Weights of a small mixture-of-experts language model, trained from scratch on English Wikipedia.
Size: vocabulary 9403, 61.7M parameters.
Training: 265M tokens, 10995 steps.
Below are experts of layer 2 (counted from 0) of a mixture-of-experts language model. Rows are named gate (a neuron's input weights, with its number), up (a neuron's input weights, with its number) and show model dimensions 160-319. Each number is 200 + 40 x the weight over its row's rms, rounded and kept within 0 to 999.
Before each expert's rows: "comes after" lists some tokens at least twice as common just before its tokens as in all text. This comes from a sample of Wikipedia text that the model never trained on. Tokens count by the router's weight.

# expert 17
comes after: "'", "a ", "-", "his ", "s ", "for "
gate0,245,181,211,221,216,213,222,227,176,179,165,190,191,183,192,237,254,176,196,221,131,154,202,156,184,243,182,132,230,131,180,164,191,199,281,212,209,164,240,172,188,161,169,241,141,256,116,230,169,208,245,153,227,199,163,279,125,177,250,255,147,186,248,178,226,215,178,213,214,165,173,179,199,220,243,138,259,136,142,177,223,221,188,143,179,216,188,162,322,166,196,195,151,191,175,195,181,192,237,199,210,251,180,251,206,281,177,219,167,198,244,233,172,186,171,147,223,168,141,145,209,264,165,159,255,183,194,164,163,178,270,237,197,109,141,188,239,221,166,244,218,223,214,143,216,105,224,196,170,206,186,224,172,236,230,199,214,223,119,238
up0,222,186,226,156,228,228,114,153,205,210,220,199,145,207,165,234,226,243,182,193,136,177,247,212,192,262,192,156,255,216,213,233,240,233,188,268,288,107,226,200,197,172,242,125,204,220,180,238,166,259,228,115,226,239,202,218,223,262,217,208,222,167,268,262,246,175,187,220,190,199,208,191,225,180,231,187,250,151,135,159,241,169,123,218,193,208,181,167,333,274,195,153,204,229,111,245,190,170,252,167,281,159,205,201,213,231,189,237,161,208,232,219,195,160,133,148,184,209,181,238,170,247,184,196,199,230,204,195,195,263,272,249,172,119,165,216,153,278,129,166,231,269,242,229,137,165,168,172,188,266,255,209,170,190,221,257,197,169,157,265
gate1,320,165,143,239,244,252,180,236,221,213,212,209,221,241,223,188,193,195,155,204,221,149,247,186,137,157,229,283,214,130,280,132,199,221,202,167,156,186,205,216,171,244,101,236,220,155,195,194,183,232,262,240,189,160,198,210,239,243,163,214,109,141,246,185,189,240,177,237,196,209,176,258,185,161,227,167,225,189,140,177,251,180,116,207,167,179,115,177,315,241,188,153,224,187,151,268,203,211,184,243,227,225,162,193,249,166,147,190,216,212,249,192,193,199,242,222,176,195,114,174,206,244,185,229,120,159,213,198,208,179,198,239,187,175,260,202,174,242,111,163,150,221,153,200,251,219,254,238,187,207,161,266,135,158,168,230,212,185,210,210
up1,282,152,148,237,277,231,176,195,238,188,226,149,217,205,195,239,221,214,167,194,203,117,205,172,185,154,219,251,199,147,222,150,166,232,208,130,167,166,214,187,202,209,166,232,225,147,218,167,176,192,217,230,170,149,199,212,217,266,203,227,128,179,271,206,200,237,205,232,243,228,184,227,212,155,194,172,181,227,205,188,212,191,167,175,207,164,80,178,317,303,162,155,209,179,214,245,163,201,163,177,201,137,234,144,261,217,157,224,214,234,271,185,201,207,219,279,174,176,106,211,234,245,240,256,140,181,235,207,205,210,182,222,169,184,279,210,143,236,177,191,113,196,151,155,219,227,257,203,192,218,155,268,110,211,167,201,196,162,178,169
gate2,239,126,217,322,246,262,173,175,214,74,139,227,197,127,260,215,182,202,202,158,186,156,184,200,182,180,163,158,180,250,191,208,204,193,205,145,164,206,147,228,197,190,251,292,235,167,241,229,149,205,185,276,156,193,223,277,173,221,204,197,161,182,183,265,240,189,234,163,169,103,177,250,204,168,225,295,161,154,165,155,200,241,202,162,146,168,236,242,202,180,126,135,166,159,273,153,240,224,140,147,211,175,150,240,206,249,175,223,208,234,169,233,257,175,169,170,192,162,193,155,168,127,176,221,207,186,262,191,141,145,183,222,283,194,175,164,210,228,268,224,190,182,192,215,188,179,181,183,263,191,186,211,168,310,212,230,227,211,169,155
up2,193,150,222,208,144,226,205,202,208,253,188,155,240,121,204,218,180,187,193,229,147,176,239,246,222,298,145,171,198,248,152,239,222,140,266,214,223,231,211,154,207,252,197,202,260,209,191,230,291,136,237,211,254,212,216,140,122,180,207,223,229,246,188,186,179,217,205,164,178,203,191,202,250,208,249,223,222,180,202,165,198,219,162,237,173,263,199,191,172,142,199,124,228,171,199,197,190,226,262,196,208,223,198,264,168,193,143,164,201,192,172,207,229,210,204,184,223,242,199,224,254,210,233,251,189,197,153,191,220,150,178,203,181,272,275,218,238,170,259,168,205,169,268,128,154,213,137,236,161,151,294,161,249,236,216,193,209,180,162,132

# expert 20
comes after: "the ", "a ", "The ", "his ", "s ", "first "
gate0,203,235,167,213,164,202,159,126,152,228,149,149,239,195,263,150,166,211,222,243,202,171,135,149,173,238,177,203,177,139,178,171,218,121,215,186,248,179,97,216,155,221,164,187,192,129,146,206,168,155,225,229,221,112,158,255,189,210,126,282,201,202,270,206,91,206,233,189,217,187,232,187,212,191,180,165,139,204,280,196,187,197,212,209,215,230,177,229,179,225,124,171,287,197,148,191,214,251,162,231,208,241,224,162,212,180,173,125,198,158,179,164,182,225,199,271,196,197,195,186,180,221,229,214,262,195,137,146,178,226,173,228,192,110,124,213,181,188,204,212,172,154,172,168,105,81,179,210,167,189,176,142,252,200,188,245,189,174,160,205
up0,250,243,205,149,165,263,170,202,201,229,195,213,220,228,191,122,169,192,213,254,187,183,217,180,224,194,219,174,261,167,217,204,233,125,241,209,295,163,222,192,149,201,174,217,211,170,182,208,199,128,173,248,165,168,127,264,133,236,213,194,267,193,252,192,166,128,228,200,190,134,253,175,247,240,185,193,174,225,211,157,191,227,159,130,194,199,200,230,230,182,199,139,216,205,160,175,288,225,146,216,237,157,116,237,238,220,182,125,146,196,187,146,228,198,241,276,170,194,211,248,163,244,164,243,232,255,187,139,185,170,167,110,187,154,165,191,185,143,228,212,239,182,177,154,148,151,146,242,164,138,153,203,153,165,229,161,182,192,213,229
gate1,125,155,182,170,168,181,261,236,260,266,235,164,212,230,166,184,213,218,175,220,173,182,211,203,251,253,190,189,161,256,215,178,153,234,122,160,167,233,154,127,271,197,183,197,166,194,176,143,133,233,202,239,273,183,116,124,203,235,230,195,161,179,139,155,182,229,190,177,191,198,243,192,144,168,201,213,244,168,190,172,221,209,224,192,230,226,169,235,269,193,194,254,177,208,223,158,206,190,191,164,173,226,233,180,223,270,293,272,206,194,224,199,203,201,163,194,210,167,183,189,185,234,242,180,187,183,237,239,239,167,212,207,217,267,267,193,222,223,162,239,120,217,174,251,258,251,173,248,224,283,280,270,162,206,223,225,231,190,195,229
up1,201,271,197,236,266,202,146,280,140,194,182,268,210,153,261,172,201,183,263,187,216,213,146,197,158,155,203,153,159,147,126,204,272,202,267,227,257,154,214,296,145,175,171,197,200,240,228,231,250,176,206,219,119,172,248,210,206,125,195,188,223,223,260,151,186,125,240,208,207,194,175,218,258,216,268,112,180,199,204,183,210,190,160,227,215,204,262,204,241,228,243,171,245,211,224,250,169,253,170,263,124,262,217,178,204,85,152,160,204,196,163,193,206,207,196,179,215,243,108,234,227,185,205,260,191,209,172,217,169,206,192,178,171,166,149,205,171,204,205,201,267,176,257,188,145,199,190,162,228,99,194,129,239,191,193,216,151,151,194,222
gate2,207,282,226,248,191,253,231,172,266,183,210,166,204,233,110,194,181,138,252,261,235,191,177,174,108,204,132,160,170,239,153,213,166,170,228,228,164,247,140,175,263,230,137,263,225,193,146,237,237,222,207,177,236,155,202,191,169,190,231,231,209,175,270,206,248,242,217,207,236,200,238,181,146,238,254,177,215,187,239,144,222,188,168,232,170,220,141,209,218,240,229,197,200,180,213,177,218,168,118,236,229,276,170,204,183,152,164,158,192,215,201,211,221,105,132,172,204,228,174,187,175,174,190,284,115,253,193,195,131,196,237,188,192,243,225,154,228,299,182,241,230,212,187,129,133,184,232,232,214,220,184,256,204,232,173,239,190,203,210,177
up2,141,200,297,196,161,234,217,138,225,169,203,155,181,272,141,234,187,171,167,238,199,136,137,203,150,168,150,185,167,149,187,91,164,184,190,263,188,171,167,225,251,231,118,206,184,198,174,141,222,220,172,139,271,148,234,217,247,107,178,200,204,164,286,219,260,212,169,181,177,187,252,202,200,202,148,232,204,200,201,170,172,277,252,199,221,216,237,143,203,215,274,275,247,212,229,220,241,147,141,192,194,166,199,216,137,190,192,178,140,236,164,160,207,99,183,188,230,241,276,205,196,166,164,224,144,202,129,164,234,263,237,234,203,158,224,120,151,203,204,250,139,159,211,137,205,196,178,209,149,242,196,175,228,264,230,231,192,256,280,111

# expert 4
comes after: "the ", "a ", "and ", "his ", "s ", "to "
gate0,199,192,215,173,215,257,224,170,189,175,189,217,218,118,170,242,166,128,210,159,201,227,191,289,239,247,241,187,160,169,250,186,140,163,174,238,172,181,202,203,218,178,151,205,153,142,256,241,184,234,136,245,256,227,168,174,234,223,187,271,204,200,255,171,176,158,259,221,214,229,120,215,213,159,197,202,153,223,221,199,175,125,235,220,184,97,102,170,157,193,271,233,171,182,232,128,174,175,272,177,225,192,185,184,300,203,250,241,209,220,200,243,238,193,237,185,276,270,178,112,127,237,223,285,164,222,182,208,229,227,183,173,162,185,155,201,203,189,229,229,193,166,262,250,279,140,228,151,221,165,239,206,215,183,165,135,276,216,211,299
up0,225,185,142,194,212,152,216,231,198,197,264,158,199,255,254,169,240,277,202,247,201,162,244,164,214,155,238,225,231,200,158,214,292,220,223,205,230,219,137,182,174,196,213,141,234,231,196,150,208,231,233,148,118,195,236,198,170,178,235,164,184,185,169,180,205,218,165,172,193,123,203,179,169,185,176,216,227,191,153,222,200,225,177,145,253,310,293,232,237,183,197,181,252,223,196,234,216,236,216,213,164,190,215,244,53,184,187,217,182,203,178,204,156,171,138,135,180,160,192,319,234,224,254,174,278,189,185,201,115,175,222,194,228,202,205,219,217,209,191,203,144,218,151,189,136,244,209,188,199,234,204,210,166,252,252,168,127,131,171,143
gate1,209,241,234,186,121,204,178,220,252,244,170,151,127,226,110,192,251,198,159,233,193,248,226,230,206,210,209,207,186,209,163,212,227,252,199,153,187,216,251,249,187,177,240,212,208,185,176,232,183,209,257,200,209,183,247,197,235,274,263,215,172,112,211,154,245,274,166,225,159,190,176,164,235,219,248,214,170,183,201,207,86,119,178,164,177,217,152,173,246,114,219,215,233,166,155,193,264,189,141,147,145,233,209,160,226,175,191,146,189,162,216,178,185,258,148,261,237,197,123,168,141,134,167,257,195,173,207,212,208,259,213,251,174,281,272,130,177,175,254,192,230,162,287,233,159,145,198,274,196,238,226,205,196,209,160,202,252,248,232,180
up1,194,142,188,200,167,223,216,270,202,185,157,245,197,230,195,199,231,252,195,198,236,165,178,180,234,245,187,209,219,252,154,187,130,192,208,243,200,208,215,183,204,216,165,233,168,212,155,201,193,110,127,198,252,166,258,163,220,233,244,234,212,163,213,133,168,248,225,183,214,214,151,218,219,153,287,236,236,267,154,287,106,166,189,219,182,185,238,211,196,184,222,240,198,180,189,162,202,221,176,194,191,168,218,246,205,125,266,228,213,206,190,199,239,255,172,204,169,228,187,189,197,250,167,259,214,180,193,255,215,218,231,192,192,118,155,154,206,155,273,200,220,244,271,209,157,269,177,135,218,243,144,194,169,228,192,162,280,243,194,241
gate2,176,208,180,218,173,178,197,157,137,230,131,214,211,212,173,238,258,269,208,112,192,255,246,197,182,188,240,263,194,192,250,212,224,163,240,167,206,201,251,155,210,185,190,144,161,201,202,201,240,216,180,249,123,199,208,210,246,146,177,174,195,229,255,213,179,219,233,211,237,213,179,233,221,197,197,244,137,263,135,163,237,338,225,232,158,183,210,211,218,173,202,159,170,136,156,266,291,205,196,207,172,139,145,264,153,183,137,203,205,178,220,228,214,187,120,173,198,188,204,201,161,176,270,198,245,232,141,171,173,108,173,151,204,239,236,261,200,151,261,219,262,185,246,191,213,169,261,174,227,179,148,155,263,129,239,196,244,194,227,204
up2,191,150,193,220,218,268,232,225,245,197,186,226,159,180,224,155,151,103,179,235,247,145,188,123,155,207,208,122,215,172,153,214,189,213,96,223,208,161,150,245,216,164,300,218,193,235,151,209,176,197,207,143,246,159,217,187,214,218,165,183,207,159,158,199,205,155,192,220,205,155,205,175,212,238,218,188,218,149,221,217,115,83,185,196,221,193,155,142,195,220,198,188,174,258,237,209,186,197,177,207,222,209,224,122,205,204,217,213,186,217,215,195,181,189,217,251,209,222,237,186,254,208,111,238,183,218,251,236,192,248,197,207,162,188,151,171,180,254,207,178,127,284,196,219,223,346,145,213,202,203,185,230,135,291,236,186,108,229,199,165

# expert 19
comes after: "the ", "a ", "and ", "-", "\"", "("
gate0,124,196,147,151,165,259,218,205,249,175,213,260,133,203,236,263,146,216,173,136,203,190,151,156,167,230,140,238,282,260,91,156,282,167,228,238,218,197,129,168,174,165,259,174,194,117,198,272,228,206,225,178,230,194,122,189,177,263,238,209,213,214,209,95,167,199,273,193,243,193,170,250,201,134,183,185,267,221,148,210,216,212,260,221,164,164,213,229,151,280,224,86,169,157,196,273,128,212,222,219,185,196,151,198,211,178,208,213,222,154,222,134,88,230,199,224,247,175,220,154,166,182,243,169,206,222,177,175,225,212,150,265,229,164,243,244,164,201,216,188,148,173,151,178,168,205,185,248,283,163,163,224,197,213,314,225,211,202,137,306
up0,181,128,187,165,190,306,263,216,207,198,183,241,179,165,224,246,166,176,154,155,217,215,139,161,212,203,155,219,216,231,144,163,279,214,218,211,252,236,153,197,200,161,279,221,189,147,149,205,191,198,232,206,235,163,166,144,209,275,254,274,216,247,209,123,174,214,226,225,256,211,136,210,226,99,222,257,240,230,192,138,210,209,200,225,169,150,176,236,192,276,224,75,214,203,211,252,179,178,191,220,124,209,174,199,157,247,220,205,192,133,174,80,123,262,204,233,208,139,241,121,168,185,188,145,153,236,247,147,257,173,164,234,247,158,188,202,133,227,181,213,172,141,206,197,172,222,149,255,255,194,183,206,154,176,265,232,210,211,215,225
gate1,181,220,238,204,248,179,191,150,155,146,212,204,159,165,135,255,118,224,168,198,204,232,214,175,225,154,245,116,254,204,178,173,239,242,186,263,166,153,193,198,195,207,276,178,224,220,115,235,196,236,223,188,188,207,186,186,206,226,215,303,215,164,193,185,175,162,193,253,177,190,156,147,214,204,298,166,167,189,212,243,186,156,180,213,167,130,194,231,232,183,201,261,237,232,216,201,141,228,234,199,193,179,286,206,186,210,218,250,199,283,174,189,188,59,237,135,192,166,159,136,240,173,109,212,221,225,248,165,247,194,229,213,207,155,118,243,238,261,204,209,192,201,271,162,256,156,206,187,145,234,159,158,176,241,249,251,177,296,201,180
up1,191,213,240,239,240,248,198,217,219,184,189,235,226,235,163,211,226,191,220,203,145,226,201,223,158,188,201,103,282,221,145,252,191,263,213,271,208,144,206,180,205,196,198,169,261,257,100,191,266,248,175,152,214,204,144,226,160,110,209,268,159,170,180,142,189,123,208,227,206,142,141,196,118,216,308,174,129,162,239,190,212,185,180,171,223,171,169,244,188,198,243,132,170,161,162,237,172,251,180,284,149,178,207,231,201,234,252,246,143,162,203,215,229,169,171,171,217,124,241,109,149,237,157,164,209,203,233,169,172,187,213,174,176,204,138,169,256,236,125,203,184,160,238,155,275,156,228,200,157,180,164,208,185,138,299,237,215,188,202,278
gate2,162,179,128,157,179,274,213,152,204,236,123,156,249,221,208,195,185,155,211,243,177,193,233,294,196,205,196,134,216,224,210,267,135,199,233,196,248,201,217,227,146,215,135,182,187,155,240,231,154,258,180,127,189,227,264,224,216,173,98,258,183,203,142,200,260,258,171,176,169,244,181,210,247,160,188,254,173,159,181,129,146,211,186,213,146,198,187,244,238,134,187,126,162,107,266,219,143,234,179,101,194,198,175,208,241,234,242,193,232,234,191,112,218,198,242,235,204,248,196,157,133,215,195,171,178,214,258,93,231,183,175,185,216,220,156,167,203,278,193,131,125,162,187,256,198,227,196,259,188,208,213,161,232,200,231,213,262,208,184,171
up2,234,194,187,194,178,152,182,274,163,190,209,259,186,200,221,217,199,236,184,220,251,188,201,200,211,144,166,231,163,208,230,203,262,214,187,273,170,222,173,236,161,131,167,161,230,271,176,232,260,204,218,264,130,191,229,96,206,159,223,212,193,174,286,199,179,213,194,234,166,166,248,132,123,193,241,198,245,278,205,260,225,189,173,246,229,208,216,193,194,277,200,254,165,284,198,208,253,199,205,233,189,181,243,169,189,214,186,167,188,156,173,184,172,213,219,157,180,187,247,291,261,176,164,197,287,167,137,248,173,184,180,166,146,226,231,196,190,216,192,210,297,260,219,177,142,205,219,230,291,241,204,197,199,201,148,234,203,177,191,202

# expert 25
comes after: "| ", "(", "- ", ": ", "; ", ". "
gate0,216,254,152,203,253,209,192,163,260,212,281,177,193,157,185,216,190,208,228,150,193,151,115,175,279,120,227,157,194,209,226,230,131,198,198,272,190,161,195,211,192,206,247,209,224,240,128,156,173,223,279,195,267,188,176,194,224,202,169,239,186,247,201,209,154,213,229,135,198,160,229,272,229,216,193,153,215,279,221,156,294,169,204,232,201,192,185,129,144,245,251,179,238,278,158,237,175,130,277,161,229,230,209,155,214,247,150,230,199,242,159,140,215,213,152,213,190,239,268,255,130,178,149,302,146,246,144,204,183,148,215,180,229,130,271,204,245,228,240,192,242,145,160,177,183,223,255,197,277,210,180,146,221,187,198,184,265,189,193,215
up0,236,153,282,195,186,227,186,225,116,240,162,226,243,256,212,162,218,173,171,242,225,205,255,211,95,291,172,209,185,161,183,176,303,254,197,167,217,219,196,175,237,158,183,190,197,192,238,280,215,208,100,202,161,215,230,198,171,168,261,170,186,201,207,205,246,175,177,197,247,245,161,161,197,244,226,243,143,99,108,264,133,221,156,179,192,214,230,243,288,168,177,185,157,153,222,174,168,249,142,236,169,159,220,267,171,167,269,161,202,108,236,246,150,169,207,199,204,170,184,182,260,230,225,158,215,133,254,168,250,287,163,192,165,221,150,205,182,187,161,192,178,219,253,180,201,190,135,178,79,180,215,255,226,214,150,220,188,214,219,156
gate1,159,161,170,178,205,216,223,185,226,263,236,206,266,227,110,237,145,213,204,156,252,142,210,156,212,249,193,272,248,163,200,207,229,206,224,122,103,275,236,200,213,188,268,209,138,239,124,273,176,231,201,154,213,205,171,211,165,230,187,210,178,152,192,206,198,265,158,158,114,207,160,189,268,184,255,188,231,216,214,244,114,174,158,170,137,163,204,205,215,203,163,208,255,193,247,227,149,190,193,255,138,168,215,233,214,213,187,195,290,225,151,177,176,192,225,229,166,182,256,203,217,194,172,220,169,233,193,211,164,213,188,142,202,120,207,179,214,198,234,223,222,222,189,254,131,217,244,236,137,161,208,237,203,281,212,157,143,216,217,173
up1,146,254,232,187,254,253,236,200,239,244,172,178,267,173,202,228,198,138,203,127,229,186,177,144,249,259,193,264,194,220,174,121,182,197,142,173,162,253,191,204,226,184,225,196,171,199,183,235,200,196,193,182,228,228,168,240,134,216,159,159,180,137,160,153,144,226,156,184,138,141,210,147,201,147,167,201,109,227,190,217,160,239,177,240,218,182,247,179,170,190,149,198,228,172,214,179,158,209,145,192,151,261,242,256,144,217,192,253,245,204,195,250,245,191,218,174,146,207,259,157,134,215,217,216,249,223,231,203,201,217,160,195,164,156,255,207,193,158,194,201,184,193,227,224,206,164,210,217,131,149,251,253,221,272,220,246,214,202,239,168
gate2,193,187,154,196,235,157,203,207,200,166,235,213,169,256,195,239,250,255,198,200,222,158,166,160,194,129,203,155,140,241,248,267,166,255,201,202,217,199,156,224,213,175,161,62,220,247,209,182,237,253,197,143,241,179,193,253,167,122,254,155,249,244,264,250,186,165,250,160,257,198,157,225,234,225,207,159,228,165,227,146,173,142,137,137,137,179,182,239,202,145,211,202,244,148,205,136,183,177,215,198,221,214,152,158,179,213,257,205,196,240,200,217,243,174,249,202,166,171,214,233,248,145,109,218,122,200,163,235,210,124,171,208,220,238,167,179,192,193,196,212,142,172,185,180,205,223,104,183,195,176,217,226,146,191,120,168,198,178,182,248
up2,216,211,182,171,143,192,198,200,234,223,252,229,278,190,257,213,181,181,180,166,225,165,222,240,261,182,106,222,201,232,125,132,167,105,258,192,322,194,186,164,218,219,164,214,190,176,224,196,217,218,205,209,195,235,224,251,222,233,222,120,216,193,211,200,178,188,111,222,204,174,252,121,218,209,227,190,161,228,219,184,168,177,239,172,235,260,180,186,253,222,101,153,240,153,165,283,211,182,117,190,269,202,215,240,228,136,184,131,186,225,199,231,259,221,240,213,229,226,185,195,203,183,192,167,261,228,244,253,272,184,172,151,191,173,164,185,238,245,185,166,236,230,218,214,209,208,286,198,232,270,210,248,158,281,224,128,247,131,158,223

# expert 16
comes after: "- ", "• ", "Preceded ", "Personal ", "See ", "Succeeded "
gate0,127,226,156,158,175,205,145,179,193,248,167,215,174,268,180,241,198,163,145,141,250,188,296,164,135,161,186,217,220,152,237,189,223,213,320,243,190,190,192,199,151,94,191,175,196,194,160,170,198,210,165,212,194,192,166,254,199,228,212,241,240,190,161,222,137,246,116,211,194,214,192,242,231,262,233,249,175,207,231,155,266,190,256,230,255,248,276,182,196,187,183,221,145,207,174,248,193,231,293,210,228,152,248,205,194,169,268,159,194,213,205,203,230,217,183,227,178,114,198,215,212,127,152,199,204,236,177,180,204,213,179,293,223,152,236,246,153,226,247,205,271,263,143,164,137,144,183,160,198,181,250,160,265,244,164,289,245,275,265,178
up0,182,208,186,198,207,213,146,218,238,219,148,204,183,270,185,199,198,169,168,127,202,184,282,174,188,222,106,236,269,138,195,167,204,215,197,225,114,213,199,147,152,156,262,232,224,180,170,223,205,115,200,173,156,236,176,256,239,228,216,237,209,220,212,206,157,259,137,280,152,238,212,224,205,192,124,222,192,164,191,191,229,205,274,240,215,248,273,137,194,214,189,185,222,204,185,204,249,231,230,188,107,264,249,209,192,158,188,187,158,196,183,196,201,205,140,176,139,170,208,196,226,193,178,160,183,160,172,142,235,266,184,170,159,267,188,223,179,180,267,169,295,275,150,178,213,156,212,197,175,210,151,135,166,210,231,283,188,280,273,199
gate1,243,147,179,216,245,193,192,268,140,203,144,197,220,178,121,212,241,204,141,181,245,143,269,251,144,270,125,166,234,231,119,193,266,97,197,187,228,137,207,213,250,82,155,249,207,271,260,167,160,170,206,199,180,266,144,112,189,217,163,184,245,249,226,226,164,182,154,159,276,199,204,222,181,239,203,174,144,215,158,237,258,222,173,209,191,186,156,180,201,196,189,229,175,149,206,254,204,190,162,234,146,145,202,155,263,172,284,187,153,185,232,173,166,219,164,214,229,219,185,164,225,245,170,142,212,151,243,213,217,223,201,152,185,198,188,205,221,168,199,191,231,254,190,171,262,144,262,172,188,164,280,206,222,177,201,256,202,142,151,190
up1,203,193,195,232,171,247,155,211,128,200,153,178,259,213,131,185,206,129,231,234,234,187,259,199,209,215,98,176,253,204,215,173,144,202,166,283,192,181,213,239,241,184,186,225,208,245,213,259,181,160,194,309,217,147,213,207,241,156,234,191,250,228,194,190,178,164,133,183,223,219,228,149,227,185,217,228,168,173,110,236,217,165,173,210,198,170,106,256,211,191,142,296,179,226,141,212,196,198,207,175,150,252,170,137,198,200,176,270,260,140,204,214,190,217,241,173,235,177,176,193,236,213,162,184,195,227,275,125,205,145,253,161,245,241,207,273,163,242,198,264,200,204,148,184,174,127,177,256,185,120,235,170,180,220,185,157,233,262,215,197
gate2,152,217,218,154,199,142,167,263,191,107,185,153,251,214,216,156,237,209,278,142,233,194,270,212,183,227,176,190,174,200,195,214,167,246,217,218,232,179,241,137,213,228,254,271,200,231,180,209,187,201,154,229,226,191,210,170,145,217,174,149,251,212,166,200,218,217,159,183,219,227,283,206,152,159,225,206,168,152,125,158,155,126,253,172,201,234,237,208,170,180,228,197,222,188,248,191,137,200,197,200,157,226,190,216,213,182,197,154,135,220,218,181,158,264,100,211,253,187,222,238,220,151,208,106,157,176,219,141,175,204,181,170,248,215,253,221,228,172,236,145,206,181,210,229,168,269,189,203,227,216,184,233,235,246,171,243,131,184,162,223
up2,215,220,187,162,218,262,205,121,166,250,233,244,146,229,183,193,167,150,128,221,149,215,141,138,244,147,235,228,205,133,166,169,224,166,186,219,171,258,239,261,250,201,146,142,164,173,158,198,227,229,251,154,191,183,164,201,208,183,237,239,158,208,195,207,180,149,224,205,186,164,154,173,272,231,154,160,248,229,238,225,194,276,150,255,188,175,200,218,246,176,189,183,216,194,173,214,237,195,174,166,226,142,230,196,165,261,205,238,219,158,169,229,227,132,276,175,169,207,211,128,166,236,228,282,253,190,154,242,224,210,256,215,148,208,136,196,222,201,215,227,173,213,184,195,260,136,202,189,161,174,204,205,115,116,248,223,244,224,232,177